Experts of a small language model: width 384, 394M tokens.
Below are experts of layer 7 (counted from 0) of a mixture-of-experts language model. Rows are named router (the router's row for the expert), gate (a neuron's input weights, with its number), up (a neuron's input weights, with its number), down (a neuron's output weights, with its number) and show model dimensions 288-335. Each number is 500 + 25 x the weight over its row's rms, rounded and kept within 0 to 999. Numbers have three digits each.
After each expert's rows: "mostly gets" lists some tokens that are sent to it at least half of the time. This comes from a sample of Wikipedia text that the model never trained on.

# expert 29
router:486473500509527514502499513498503487514515539464491477498524480473485504482546489516531526525499511503512500510503483553501493522515512462456508
gate0:543490475557497475512499457501495478503532489443475513536472501546515466487496502509535491494503520505514518529526499490518504517553562531518449
up0:492477556499499470502489508507533492499513499503512504571497437505437501510527472511525499475523511457496463471485491499483524478496459526521472
down0:481509578482506496482496534484488516496479519533531503525502466539486437522454510495479496472482485549496499498538487473498484492524527540515499
gate1:499463491505526499489487491525529503554516512477507488469545534489518488495472457477489518489470485486518497534484438485487453508490453477464488
up1:533501539465505510539487536504479500490521471514549503513502474534490512500499525490500467491535560530506486541464486527515530451504539478516525
down1:480554543489479516506495477489493484463490515470489503547504530487550511490475458492455508533497491490473479498477536508527514508481526510510513
gate2:532502507531525470470501494521444520525472521454486479539447487529512494508505494494525512534534530498528516475493497507455505525524494531479494
up2:498483478492458487532490495452565549508529476498490503476518480453504446460500488514511529528488507490469476521524493507524497473470462499511524
down2:491579494517458501508488489488497512507537475509497421534476531484500487436501521532523531506526503490523491476499485489489475506476478514509498
gate3:490486496501530469478511521574494540525524459477485493497497492470449554482520495491474484472512535546489534514502518537473532495482460483469488
up3:512533505496501531448493516528503506490533488476506504539525523529492534514538506499489540437476514484495486540566540500486485526509497492506515
down3:513472475488460512521495546501486522503496516520500490518517514512498453507536489531518470479449476525510486462549507511484478478510512476463495
gate4:480468519512505553507542497466550497562498524478489509477503487446529457458494494488524536498496499490514459499503462546494499513485507468486511
up4:477501487502473490523440450482512474528507506525455445482494523497511497512519484553483528521553503487512517474433494501479483488510497502463504
down4:464528465531494525524479494503531524530512509505550503535481484476512536500517486490525472507525543473491473505469479540480499471499511497482551
gate5:470504492493488530495525508495523531484477473483487481512504478506467514472484478535491537493516562500512529534449479462479474487472539480514465
up5:482476492475502503552510554540474504465483484471494503491459499542489512561477470518501518509470504473531470433561505485504491486497534521500498
down5:504454504546448517503560479492529520517512502461466519504542501490531517470516505514457464456463510476505480495474464493501493480529523466554520
mostly gets: " Army", " people", "ians", " You", " children", " players"

# expert 55
router:498496506473526481477479512533486515545493520497488491558487479509499522512507474497519473551508568524533491481528530501495488535524510459499518
gate0:476517514477508461460488514469501444513493468511459505502495503487522514546483509503470451549453498501520521530513493496503523503517442484491531
up0:460470507559530478467517529526517483518506487531469519458493497499541494521552498523470494502499517515464507465471528510478506517503533507493444
down0:460498462493459535522503478535533491494518491516510528473515490489503502523486533449497504480457533493509472523545487528480492515494522505497507
gate1:524491542485478500495530503523492477510498480491549466540513465475518511515540533543500509572480559525522489510536473497484467479502546529515519
up1:475545458518474481481466497497530492468512507488508510503473501519450496502469516495498533495508496498511489458478499486534521505478477492474508
down1:487505505525495515461515493484486491514493516516531513508480462527474477545501527501559497459556457494471529501484519505490488469498494561482505
gate2:513485499479463485494492505521511506463471528474497482501526473497505493502556485476478516494540497504495470491537501488496507509515533477488502
up2:488531499485487503568493540465494510524501479504530528471507523489512493503503489464510502496512550516497582476511496521530495518515458525468493
down2:532509496529522497541502474500507493503469540469507520497517490473484487500497534515519484558431472498483542507524485543445447479544541507505518
gate3:503480525431487507468467540544506494511471515463430497531509520500507500535505528530485519543485485504508493546492504500491509496536466472482480
up3:492469494466533493542497486508482499573541450456511522539497495489517510539533513545503521490478526479514540471544499465500507485497485491471493
down3:496524510520456506508449508523480489503499497486500507483500511540494549532547511488474532479497480554492508500508496472494496491489471506487528
gate4:479482475461475465474493499508466495496501532496451484508491544468505500490484495484537481521516478508520528499481487481540487471516508518507525
up4:471557498504528449516496484497520528462469545490519494492501516510504526477466484481488529512498549498516491489473496500509487523490499501492509
down4:505519517481550499473491476487509497475536481490500489524537508490497464484471494509491497551539525510464538484543521516483525483464504528492519
gate5:541537507538493510496531505501493485491489524507501438494538527468503548504486555498492540488510494419500491513475526479525517505531552459498497
up5:539461503478496492549507501494524476500493492483505524550471480501477517488531497506486501509541499511472484507489463538523492516530462509475525
down5:519550486467523479522479503489498484485527473469479447447479550503468518472519507486477465508469540504493485511532493491455536456528472513518494
mostly gets: " has been", " It is", " was", " was also", " never", ", it was"

# expert 58
router:508499488515507481456519497505475515518456528510475457514483467474481509534516493504514498501483506527490520485508475550518484540537513474499530
gate0:542525488518493492488530536474544535514475471526490502511535504495499483505540502514504526543478519492487488516518435463512506559460528492467478
up0:462466512442521468499469523482506484506482477502473577468526575481474506452505496495467486481486533502481489499510452510558500479465491462484528
down0:515525537473503485483512452526515525504495541526501507544474503493547489508488513502534548453467480494487515466497515530564490483482466507473468
gate1:485515536505480507455485494455496509517471474477475531501518504487503466452508500502524509505457483505498465532513480550498455503481502513502511
up1:492469501503493502490537538520441481437501489479493500516518454547555510463498504492513492500491511508502550468507486513483534512554487492535537
down1:511505538488489510472510495511490510508481536488530466511498461494506541491543525480481478524506477560490485494512479484479481508492495498438504
gate2:508524497500518484465532449501451497487540499481522494487456553509476515542446524503506482506516464488516530531525465494458519485516457477514457
up2:534523520513519481494523511528520458447489490533501519488459482506480516443513538453493517501458515509505537517519494500526522477553515530545520
down2:524478573487457502516487492502532536509493488484476493507565483501509459468494480436483538510497478480463502532532476498499518517497498492522471
gate3:470511532496500522517530516446544542461513510506515506503487491520523444478486525491488515509517516537504510526497480500490474475466505494458506
up3:464516488490560463495518529517490462520478490461448504502477490499517498475507506488484538545524534515472499502523477492536483509502508526531454
down3:523529520480469547487483484489493510511511545512510478513479462435466527519451512519511506493479492510504508507493488490502471487582430525516506
gate4:500478507506490470498504500517446560485524489544488494509507542564479497457481513502516547476527516493491476526522508523519505521521520478512498
up4:485492454488514491473472449468518474482495477472521519505528492501498475524528475532474524504498519434519490507554498497500548499487504488519484
down4:516508496516497517511500555520492516531535509473491521499498469522447536483501492549531469479512494505521518506509509501487464524484502478536536
gate5:541475479490490478496561514501473455459504487522488480510519547500529480526526464529527492522491536528509518501489524505496541507481526461486507
up5:537500515525506538516539512521523547501546526505489503494537484510503468528480539511479496501496513485506453533473496508504494481509534535470542
down5:505495498503542499548494470518501483512482537483530509489431470482462429457513552480510484516484495505503473470509546511516526473467489512481467
mostly gets: ".", "′", "°", "es.", "a.", "ing."

# expert 47
router:434531486503506516501481548518455459508487513545524489510500449494495541460522504482516479518481548517498528479535456509497487551487480481468538
gate0:485452526481524540510506511500559468520495492570504498520519497513510527532491495520475492483467541483486523500515495481512485504536486461495513
up0:503554469457537499487512496502438482527491494480470540499539475507501475518492530536490480510491505473530469500501538540487482518486505507480449
down0:510492499532515498521503534464509473456498447544510528521456479537521579503504506527481544494497513497506493502518505462487500484473572518533507
gate1:500525523530506484494468513512521473450524546504471444555529559509521516510470517501542492488510496497486486507497507561513472492494490509485471
up1:510538466531497513434465523494457502459487502526495520504526470483533519519513511491540494539505486507504503510531458537473510503536483553556486
down1:495508481521484471509481463498505508480487519476478483546505519510533468526488518476537499477464499520494466500517533501503454516537442514506492
gate2:454540498519519496495489494522505496517504483526487502479464532518526519451480499505499513509510530480515540475492519488510538551510488512498475
up2:482513507491534478478504522495467499527499494542440500512498489479498511466498542483520484509486489453489472519482527471495522530484534476467505
down2:492461497496490480553480471492472519506531527486524478461499459537477541479509520467527495503473473495460477513509495481527528519499498498485518
gate3:504526446479497511494529507535486488496483488491502505515515451466502514503460530516474513456476494518470490529478534510513509505512494448496533
up3:533466518480542565495496556531471484467471503473551476536488494526471527469511550514466501506508546502542520547515493478501508507500510475559517
down3:528502466480502477449564484522474488502479496489538515510494500487538513457512512471502459490478510515487510476540486521529502526488510544487479
gate4:533519518543442500508523520525453487494501539457494476520504528521514452468537474487534516565464514480513521494503456486492486525486521512459520
up4:501488483486476531496492472519508480490490510511528490552538474482508477483506495513467490525485516489548538492476545457513501502550490549562497
down4:525538535521519479517491496482510520494503502524528485454517524477538505507517501477503509522457514503445514514527503439455479544462525512520525
gate5:479533519485502486482481471497479543460516503448518472506519505469462519504492472514516509472473520492488443508490515521506502527466468490510474
up5:515520479540506481531488534429494484494506504505466522472455496510543568527457513504480503499476518480491469462484566463494532502453506489481490
down5:477484484491496438526500477468474498502495489463537491491524462527547500464518533475501458477489510524510523481474502490514523544502504509503488
mostly gets: "′", " / (", "ș"

# expert 40
router:490495498523522472500489512494474517465496497481497507532490426455517450456551477554525498508516512544550497522533483471485496490496512518500528
gate0:503477511467535526462466513506445529504451494463494489524481495483526490480532477551507451564496489511525519468489458481471501510477502481463521
up0:497527538473522535479527519500476502483481493531493484470503547493532494456519486545490522516544543513507499492491521532524483520478500470464475
down0:473537543539477497534507492507521536514516504535530521455486549483541492546546492474518515475560565524476485463507526515495490521488478478523489
gate1:484470484484449529506529518483511533509469489513496484492524472489503486514565501550498544527457519512497502509466488505482499508487495473513505
up1:471502505506499479487486520533452466490494463508500470533501502508449468512507466485490481491513502572494527530485470457417511532506515460503462
down1:487494506503461519548457529462452468523550513522507532506488497548535486505469512505502549473473488490526485502521520522551465498526521472450548
gate2:486525492476506508506507517470500504477501468522516470511502488504523529512550502516543517529475466515476436487487485538493490505485496493540501
up2:510499483506476477472470521510507462479507507477498472493508473502505501504522499480485516498521522436516476508516501533504456543527516503536515
down2:508539516494491506505528543523496531531495507510494494497515469520502505497467477488503527500526489502539514472505498470507521466523526482533543
gate3:505568462518503487504525533515477455490510502474515533515526458478470483497485507494534514468483463494494520470487452490458490512490473485482498
up3:468483521508490486524522509528501476489465538525511506490522456488493437490532509491512500499497478502515498491504478491490542454540501510487495
down3:499510506458511532517457495524460524543511504500532480476484507514479492516506534441490486464486487485498477491553509463507502494520528507528469
gate4:541518469458480507500487534478454493485499465522513523483536477475511503485545523497531512488552543463494498511487486496463514467525514491493491
up4:517503492541541501483501505493498493462470515505479499547509479505501472475499487499530497473503475459512519492519484533510499516464495480499536
down4:479514488490496512527458503478511516476507487529477497509480515533496502503426516526488476481498512505497468484459485504492510533484436524497481
gate5:467479490528499487496533444526510501468487476501501494531519489461522485528474510541466497489467494532525532528495473514506510503493538468480513
up5:506472492506505513502506514522439519502448518500464505498513467511530456476469459527505490529550512496506524497497494503491494505486502481473508
down5:491505523527537442474510514486439504529495507537506497540469432490463508494434467516515503526485476528531471511494456524490486493468510498512538
mostly gets: "per", "rop", "oin", "bit", "ener", "ro"

# expert 45
router:457517512478525514547534489468503538554509499526498497537541502479505466480502509454470495474503519513492498487519466520500470493455503480484520
gate0:526490518504492442475477485480491476510515507520481490518512508504502498495516508471460478459493521500477508474547533479527447508531505509486502
up0:489482467479488515455490497472478484511479464458521471525484483512523468547452510474477551483537476481467502469468514486478491500463489482502518
down0:498496488484496529499484470520502520489499485488534492477512459515502499506513470547547515489466478482494486525497506522433533473530507484532457
gate1:486528534495535499503515464511503503499509521508490482519539486496507518499506501457461543504524544516544514524502456490523474480431515523451490
up1:508522468477498472470472531495503484490539557438496494520550504503528500501479492502515525524507522474516482520504472476526493537469480546543499
down1:492529478487481520467508509486496480495565445569467484491531519525492509497495503507460471498531497495533530506511494526439509540488506535507490
gate2:527508483453503516480511500489559521514481471516471492491518493519522559484497531463511519497513485549527475497490486459480479501565513508517521
up2:470513471530497511463500494477440476513537518529490487531466545543488493496495507478480531521499540489497463515483536480499465529496467482503465
down2:452485505472495468507486465551473487474545543523506466498495497471476525502478501517555481492476458513470507506509529547513539527470501455503517
gate3:517492527475550446473492525505482500542522532467498509452547499480504471472509519475520502477529511508506474501493523480535491477499504510499508
up3:503526469470529479490541551505499496455518463462506482473487522490507543493490495505515483527480476536445461474519512529546478507503472482529486
down3:515509458489510499540512477496503492523523468522485474544504488533508533493523507556505518540468536489514483485495496548520513491458473511498506
gate4:528517472483509502492466556482497474534495527508515493497490446510496495527478481497520490512464475542515457487537480535496480488506485498519501
up4:503476499501541480454498499515491488506472516514493501467502542464474469458528469490528497495473492502424471482478512512520502511470474531563535
down4:472539529507508508490508474455480456478481498472477487467473466517509513588523520539500497528476501468507480492541470538470549496527552488507459
gate5:487468483483498517522513472505493509491470501505495487502500465516507508491483466499519500528505449496506496465528462479482535491506506475482502
up5:498527485518495530511466514486471494501538478478505477489524510477506504432507537462458487512508513537538494513490495475533487522533458513515495
down5:492477500445494492466489554467521500515463519510512493514526513465473484499506556498456503520473488496506498514469538529549518479498483517582505
mostly gets: " are", "s are", " It is", " can be", " were", " have been"

# expert 5
router:455471493496508496510517534489496499460479482535510518500475529475486459490491507507509479556502556514500503510520479526518494472497542493492516
gate3:475475474497513471499490487499490480495500500503478486507546518500490537498525458538541537506494514471478495503491485495484500499521519459496502
up3:494497474505512456499512506532521507521505515499477472504478534468512502476537496496444497550482504487509512499501512437569529494448518505524538
down3:484476487507518541546535531528527484505510486494530453519529513520494501497526526513478529534491505506502496559507526498530573507482507493550532
gate4:474507487455489514483455508529504515493534508478503543495524486485527469519477541559474478537475472502500483487527500482547539505474491490495464
up4:529542484505459499470535462548537488490530521456468487524493510509515469502513458484504543442455560500491474499498523512515482531552476484478506
down4:503491514492492509524492497506487463531521533421425501516499470531518510513516512546510488479478509501493487509483508506500486530509476508497515
gate5:507469520552465523564529524481513504503488484530475506535484520496560469491489478510478522520500523492532498499506481505524480514498535489512506
up5:534465472497524474540504529510508530466474513494514516517531534547494489519569475501514514480508506484471542518464500552485522526496524533459504
down5:487493507532481466485531491493523490531492501462487506501527476519502555537484508491521522474426495514510452513478489486508542496485523540520500
gate6:466487529526523472480446511464508505471515499465518475523517489515496498563497492511508484549518555473495494495518482486486510492468511527530492
up6:480491505452494517509570474475510494514505499504479511526484494476497459512515518501481518513477509512434491513464511515506507527459497492491529
down6:537478520484469509484521500557577454522499508484490488507506500536494472471499498504505502498528519485515515507476494502527504536503538500488500
gate7:477463499487483482464481516504497560482474484512479514502468535475512456514513506515497480523511468535511469500490512529508526484510494487502529
up7:486482492462470506489532507462496498478452492498521481499456499546535495485480500490519504510493491523467492521499506520484522460518541516523524
down7:536528467486495496478468475516487518524534484495516534494483526513505486511522506536523514469502531440495504508500496528477542462501507459493519
gate8:497491566556506483548479495523509483524488477482496509505466484507508500514503523472501488524519510515532515523518516492488510491479454514494491
up8:440480509523522473500485516509499511540478514486475490474487483486483477536488451495528515520500495530510538535457512501513498504494490463525502
down8:516484555485479461546508461516488449489519509485495543504518535468515474584519510512499486503467500509548509480479500468521515501495469464491490
mostly gets: "% |", " | — | —", " |  |  |  |", "960", "|---|---|---|---|---|---|", "|---|---|---|---|---|"

# expert 46
router:425491496483530510518494549542500498484496463492534496518475463501515507512508490508539489502474524453484501489531456488479501495529556467480529
gate0:482529499509473490494548512546512502488428531468523493512506512526537542509502525529531473504469558461456514489485466465565530510555487475461509
up0:510494509503467503536544509545524525490506494490513469504528540532487515461499496478474507464525552466504517501517530504526503488535508468461567
down0:533504507483525535491501500508502492500460470469545501492479526524507545487537488457525540503482502516493487502514519498506521497519496475484517
gate1:471484503505506490511495526556533481508468576495463472525486473512546467512500508508512512511507500510492484465503455453495515467474507472485465
up1:509501501485482469518572490503501509501539432472442478499515456492426478469490496514493520523482483523488549517503548462507475526512515510491536
down1:504474503482509509490525501456477515489496471461472524518512533481486512498517558473494481469501513496465492538534514514550463489512494524481529
gate2:491508488477515487480482518509463499490504552510511477495526508460487472505508513533452470499511482466527468472508537489487488503498520557482524
up2:487493491488494506493528524516469548493500520466503493540462477518520514475495526508517512458509497493468492518537473495495510528506472514483498
down2:515496525506477508515502505485481539467500509533480493504485525490496513515497498521478487468496496520501483503536535477544527501507514476467486
gate3:459535497457508486492465505489515454541542482486499480510532511515520456531502495523526506537511480496506498516473495500472484484486518498516521
up3:453498510507486501500530498469554471516518526497520512495462493550502512524486478529515501522501500467524462453518543480511497492448526529488458
down3:512453473493486563513512477500485516458513499516515538444550544464513535486493479534495519477535460521518489510474517486506495531483527503494489
gate4:524481541502524497461526485510455572502489534477533473526503492506524466525506518483524482510472542510495536507533498517503533541513489484499496
up4:473521497523483492507486500459474504501494496440493504484538492543546502446513533509578478510509494450500510549509508439485473505463510471524496
down4:522536564463514534551515500486472530456543503503493509476513484526503510449542486482502431507521525498455501491508494494464521492514505490490494
gate5:459492558555487473490510507532498495508452516530492534517507448484513512504483517518526491488463534470510472504482454513505522502480500493550515
up5:507504516466512464518467490525536544486483499478461498509527483471530509482473511478479497514528460539464483484527490478462519492494482467512444
down5:583512518428507522532457474505532479503499497482467518492457490464516526510490462523508502479497473475467494514480517509528475471480520502466480
mostly gets: "Scientific classification", "ations", "ions", "Personal information", " events", " | DF"

# expert 9
router:467511483485477551517478496551506500503465538513478483506508487455463514509527483527509507547525540481477516521497495564475497529492516502454485
gate3:474459518479477493463495515495478492531484516473505506504529496481564508446472507509480469556479508519544492511527461545515508451496489519535501
up3:488518515487476505523469515510497520495541517469515482496535524487525527476518525500470486518500452506500500525484474467498525496486457508489497
down3:474485503485498476509487474463494489458523504535516527514529501474498473535531514511501448523454503438545520484504535530514499546492513531493518
gate4:501537506502496483474464495507547468547432490469489512533480433532531509494483476486496504525507450499539488450515476520503498482522557476508517
up4:454460503512525519522526439467521527530532522526421492502500477503491487504449504518488515475494493496511524479522504455490451510485490527469507
down4:514483473469526457514477529556492482513507520517517519487512511472491454544501460492454555481543529517522495508521498519509491491519532484510504
gate5:485511461509526508494530503508535521521513452482489462497536498495486501532497488528465475503495525542512489514452490513496510503513500514478532
up5:509538463512494488488519506496509519512524480502488506471489468490482503524534486508509493496493491462521546501540495459488510486462513457486510
down5:476483528506500531486484483506515493484507500541489488470476540491499504470498489528481489517511530530448510427571494498503514513540500485494499
gate6:513487510478488489542533539462512490501502507529522499459546494504519453494469489501516478509549505481461518566481502500506513481525560490459488
up6:519507552481527533503449518493493519549466523501513500478495456525503504513553517507528500514497495525522468520530501533482435503496496507468520
down6:516466540502493514543432469494498467517470474468531524515506482526516492527541536482489521527427475512524486523486505501505524487464486464514536
gate7:475543472509534499550514548484529491457498489523508485508508514504521501479543501491524446493517529519477458487523507503541496456527519503443520
up7:533474493496484463466473555492506537513475501455517478486536558477504496480548520543464478517494537543505496485517500499563489480504463477505521
down7:514448508493500508497481498490489495487520438504484486524482489500505504556485517494506518470500515475446517485511531509520489499466486506520469
gate8:480512538526451501503430529478550480448437489494531544462535492481522488516538481469490492486521504458494526543513472474504488551543498495505528
up8:521476483458515490491526536504493506527531505541467564466553486491502495469482529501494503531506475565500560482472498492505521475537516470524442
down8:528501511484507518514496518523536484477523547472482474490509496486520515514470492529526539501506444493497497488477518491485508508483443542470503
mostly gets: " United States", " University", " World", " Cup", " College", " City"

# expert 32
router:478497503477481467512514509537467534505461516491497453468453457494485479502505484507516487480479529515520477473535474498473475536536516473475463
gate0:517515502487490523476551489476505534506484479558503519523462476514491509504471490514499483515512462516449493515519489514492496472490460441501525
up0:489492542489500472496463503481509513494505524497534504431542454485502503502510483494468514534508493524496485508512531505429474522493534476486488
down0:503471490470508513486497488497536507515527499518517495495525533488523501527489516530523494472477501545549505492458556510506477542471486514463498
gate1:495512486494475511510500528470471458497505474504510502468491453500512475475535475486507458503488525493533521504507470482482507516501493486482521
up1:549525508462537537478484477487503514476481467489546486506520485501513472524517485531497507487524493496495464462515494509440502536495573529514540
down1:477533525497542482533509509510493524513447502484465466510503526497483477513509478506428482469456496513506467495515510543484506483509536530473486
gate2:496531523453520492512523498544487502477527510506489520519549504500469533498553526506525500510497499511477510527509486528514537532502499516478501
up2:506506511481481503463536500472511483502459504546473516481505490508451545508488554454500481503475491479496512489445514526507466474481514499493496
down2:543557504449514497488502487506462456491510490474501509474498476501470545515484475516462469527497532550449499517517506496544519511474497482541494
gate3:504479545504507487493498522484501501475486475527514525455480516508488531534571489503462483511500537522491472477498485480450519500468472485496480
up3:490539519503518480505488522447514514509481455530535516433513516518483515485475528483460465513491516490473523498540486539493515538506472465512546
down3:494485534517551498493514479474505473477485542485500520483514496483467461499529515473496490508514527508478505502519507502455502523523513463494482
gate4:481515495518471494478504475526548472499529485558495535492524495477490490491484472464529489506475501521497524523496487537533476507452518539518500
up4:498480445471449476474453500540492456481485482528487451489549500475548471483484471465486508554427487483506536498500486488528484506485496515531486
down4:528507523530465470511484483488498520428495517525476504519511519503521504526459486511469536493510481513495504492491500498493456518506498537501483
gate5:497516490468503509500547513530489518460479491471503485539502480474508496516490477478513527479510478474436481534538465501480479512486551482516521
up5:491505501486538506519485505501492505527516462488523499471492504543472473480522541502539474500473522516554505497499493455524497524509473459514486
down5:493495482520495489446498498478507515492505524459489506492452446523508432445583498479518475532511516500521545487514502473451527528508510446517525
mostly gets: " | K", ", K", " Q", ", S", ", F", " And"

# expert 22
router:527489471470529508520504503523468495501458513509486491489531447470484484511542444511506530539508517502512512521521497519481491527550494509480502
gate3:482517465477467523526487470546500463503468475485500503503503515465473526494495489535489542529418526494555486544494499493501485473454499498477520
up3:545498459508477500466553518530512530479524487477500499518531500506482473511518489548498445461465513468540466510441509513529476488522524520504486
down3:529464477479518459501552514478473491473531491496489475506503505515480520529537471486460480512503500511554506505486519501491495550494528509493459
gate4:517519521519513511506485509496532532492489473517513506476546484462488507537511485525481536490487513510498476492524455551499476495494473525510490
up4:495525506518490490463496475516472523479480503466528498462496489546480487544511475510508488487517535497496508515486504507497477519477483506486494
down4:527512481480480512508521523487496561493494504452526486541517506555463509512503504528528546482494493471528503485464490490450492510501521524471462
gate5:500472496465479507508480515502500481522492517481507514430482466441495479519464466511539541515508523500490481500495483507501495486527500482509528
up5:512514504519467462476479489486538479512491458494507543534517505517489531520505510456509476492533498540517488468471474479483494524484498501490486
down5:509498467478519478544480466493475492521511481464503469468513508481507482478520473547493536525532465466518488523504530536501519451529533493515513
gate6:491493497489473507469517528510503471496456493523490495503530471512516506499444485446490584507502514496489487547529448535528451507518484498484555
up6:497496491518538446479457482509497508509503513483482499529481470455491521493505491504500493490486510516470550484480503475508512470501557491522515
down6:464526515526478465502495475499530479495514515503517519503506473525528476536517459500516520483468498514509507504474522491501445472499511502496454
gate7:508481509449516462526503484487491512503496489471520487439517456481496527530512528492492490544461518503526470526507474505500488491500532507468496
up7:495538467487523489489462510532451534555498539551451499500452517506511522473509508498492439510469467515493536456492501490485485480505484515558540
down7:512510524507463536518511502524534531504487474542512522475497492530526472483499555480449506435495535493508509508498477484464507516522512476503524
gate8:500512503507498486499515461487486516467531510471500447528473495532477435462521462545462509488481521519502502555490514508514489509483506495478470
up8:484518517474519522520464512520514529512539535502447499487527488487517494496513491501469500520473509487507496523511543454465507547516483457517487
down8:477491510510475480508494489494490513454479505520483513528478518518482484466477503511503480494525516474498478433501533475510524473548525477508478
mostly gets: "°N ", " (born ", " | MF", "ers.", "\".", " politician"

# expert 1
router:450504503526552512531496519504498535536495536500512523523493486497493463451542492472542540494486536569476432508513481474466502489528491463490485
gate0:497463494575516489495481530511543455509484491500527483536509483551488476549519507509429471454506481493510471519531517522541514484522480515492508
up0:456527495508506459513495525493476496482494494526504526481491484517480493461478554495462501510443554509504480502492491479500512454493478449518504
down0:494521527507483514473472569476487521416482524468509515483517458501474495470493538463502459495462527532466509496480489458502444502495490513503533
gate1:457517469519548466496489466451486516500504531503480509538515499500501534516517514471528494505505508502497505520455525473488537503499516503491482
up1:512508526516575478470479478507477462461432472474494486493481543493498435529509475483494485497516487452472491464485517527510528509495481494472480
down1:509504483508501503515484467480555476487495553470474447476475506493479480503462516505508499476521500495464498502468515550515520499478488468492499
gate2:512496508523505500506504552510521510454492479529499498523481456479507499488491507524509519463523476519508452529529491506447479483467464510503527
up2:468478495443470504497529485472480475550487516500505485514509463466492501512501498481535497497537536529475515467485480476486491484477478552462525
down2:475514490496517481486475508516487510477434492539519574521467514520518486429518489521505491512474517497515464491482497443512505490468510539509548
gate3:529503511510498530523546500486539576494486538481475511553520455494515502509493483512513524493495514514541518534501509486488498482541518488495469
up3:514511503509498494479514521487508493514474459489510497485454472503514538495504511473502456512504505497497477504503504495483509482547523457484501
down3:493520540557498471470523483533504499497466467517499522520479518511488556537512490477536486563438522501515470496480485501513460482526517448497477
gate4:464521529526511530520479484534515498501534495498511529490513483516462476465499486500519500494491494538519471465514495498489487525489474482528482
up4:480466502547507505500500519531475512476493494499496493512475526504499491507505465494514485473495498519499507499446486499490535540489502476496488
down4:470504506495485506534546485517507497515503499470451485522505486464475510529485497484509508498501475538465457486531511550515541499502542500538467
gate5:473468529506512470490513558510473510517510515473525537470502473470510473544506516488519507518474505502544505488513480522484522514505479527523475
up5:518507482504487494481496511493502523496470521454467494488501501492470462503459511472507525502523481433522506514473513495511523520523419536484497
down5:473484495474481496525525542513476514459470456510512483525554449464518501510499456456525529507462481511473514522503431478489498486473534492471487
mostly gets: " in a", " in ", " in", ", in", "In ", "s in"

# expert 4
router:479470502518527504495467530537477523505465501509495492506497501472545530488553479519507520477516516506510506502477462502478522488532536476501500
gate3:472522492551488479464488512519514491473507525465496513486475483524504497498543452534510523450523487523506526462511474494496448469542495471461467
up3:489492468545513512495495514516514518522531531476506527533503503515458472454552535480495524479491495458442498482465482500403523458480501493487497
down3:457461494514465488513525509518487493497508518503474503472483525502509508463466505554524501482521505496537528474531499524456512437483518497474482
gate4:500451519464498536484515548505469504502473490495504493489503444485472415523514457457529484472489499522534489473472496484484527483498495529509511
up4:493458484514514507476501469464480530490492548473580531509515446504509500526520477540502503459538491474516490531483515509492537528505518569510431
down4:536519478529478467439475493511541496507500542522499482501462509467463483478444493479488475491482471523492523473499466471504471548501523477486538
gate5:488531498516538517463548516529481541507530489486523500513486504446499511542463465531493491489507501528486486461484516517487466498536528517523488
up5:495539524482524522517498511491527537510523494534469490490510507506497485495511497462508453539531500487526492475470484524503509506470545529501496
down5:485529511496505492476504523497520473531480466536476446487530536522498496493486542510503517486526423475495537458490495544484524460531495488526514
gate6:433479482486486517498462542496502489481503469482521447494495534499528509498507539466498471514479508529506502529488519553502517518486481491521472
up6:525483465480487507500455469535531517461505523492517528514474534474522514490517492528496525464532445509532524512508489462514531517543465478467520
down6:483481524506515480498472481512445517500516497517468537459483536513503466565515451486547545500542496531492513518492480494500517523537477501467468
gate7:466488457489465448507539519517500527517466479481480479490496482478510536536501544523517473515501510486516528476482488497488487508486516455527511
up7:525521516503518465474462466506477448473495485497527493455494527474514489445523508455479486487520471509492548550511505507526495512500494515464522
down7:509506448527468490533537516484472469495518466524507522503500493497455533547488514535505533517541510509479495464534523501496522517441497483494501
gate8:495469489485483498495530538479521486472512473512504486517532493508526494494533549500509488439508490443541490466478490503451519475485516485494481
up8:500484516464542501527530506475504531494508463546516503469523476470522507557501485526509476484518476523451489522498495550474524551497475474522534
down8:484497519517458512504494466491514473457505470496504457507506471506486477453527495513510516525521536504517452508442459479520486511518473478503532
mostly gets: " had", " has", ", but", " was", " would", " is"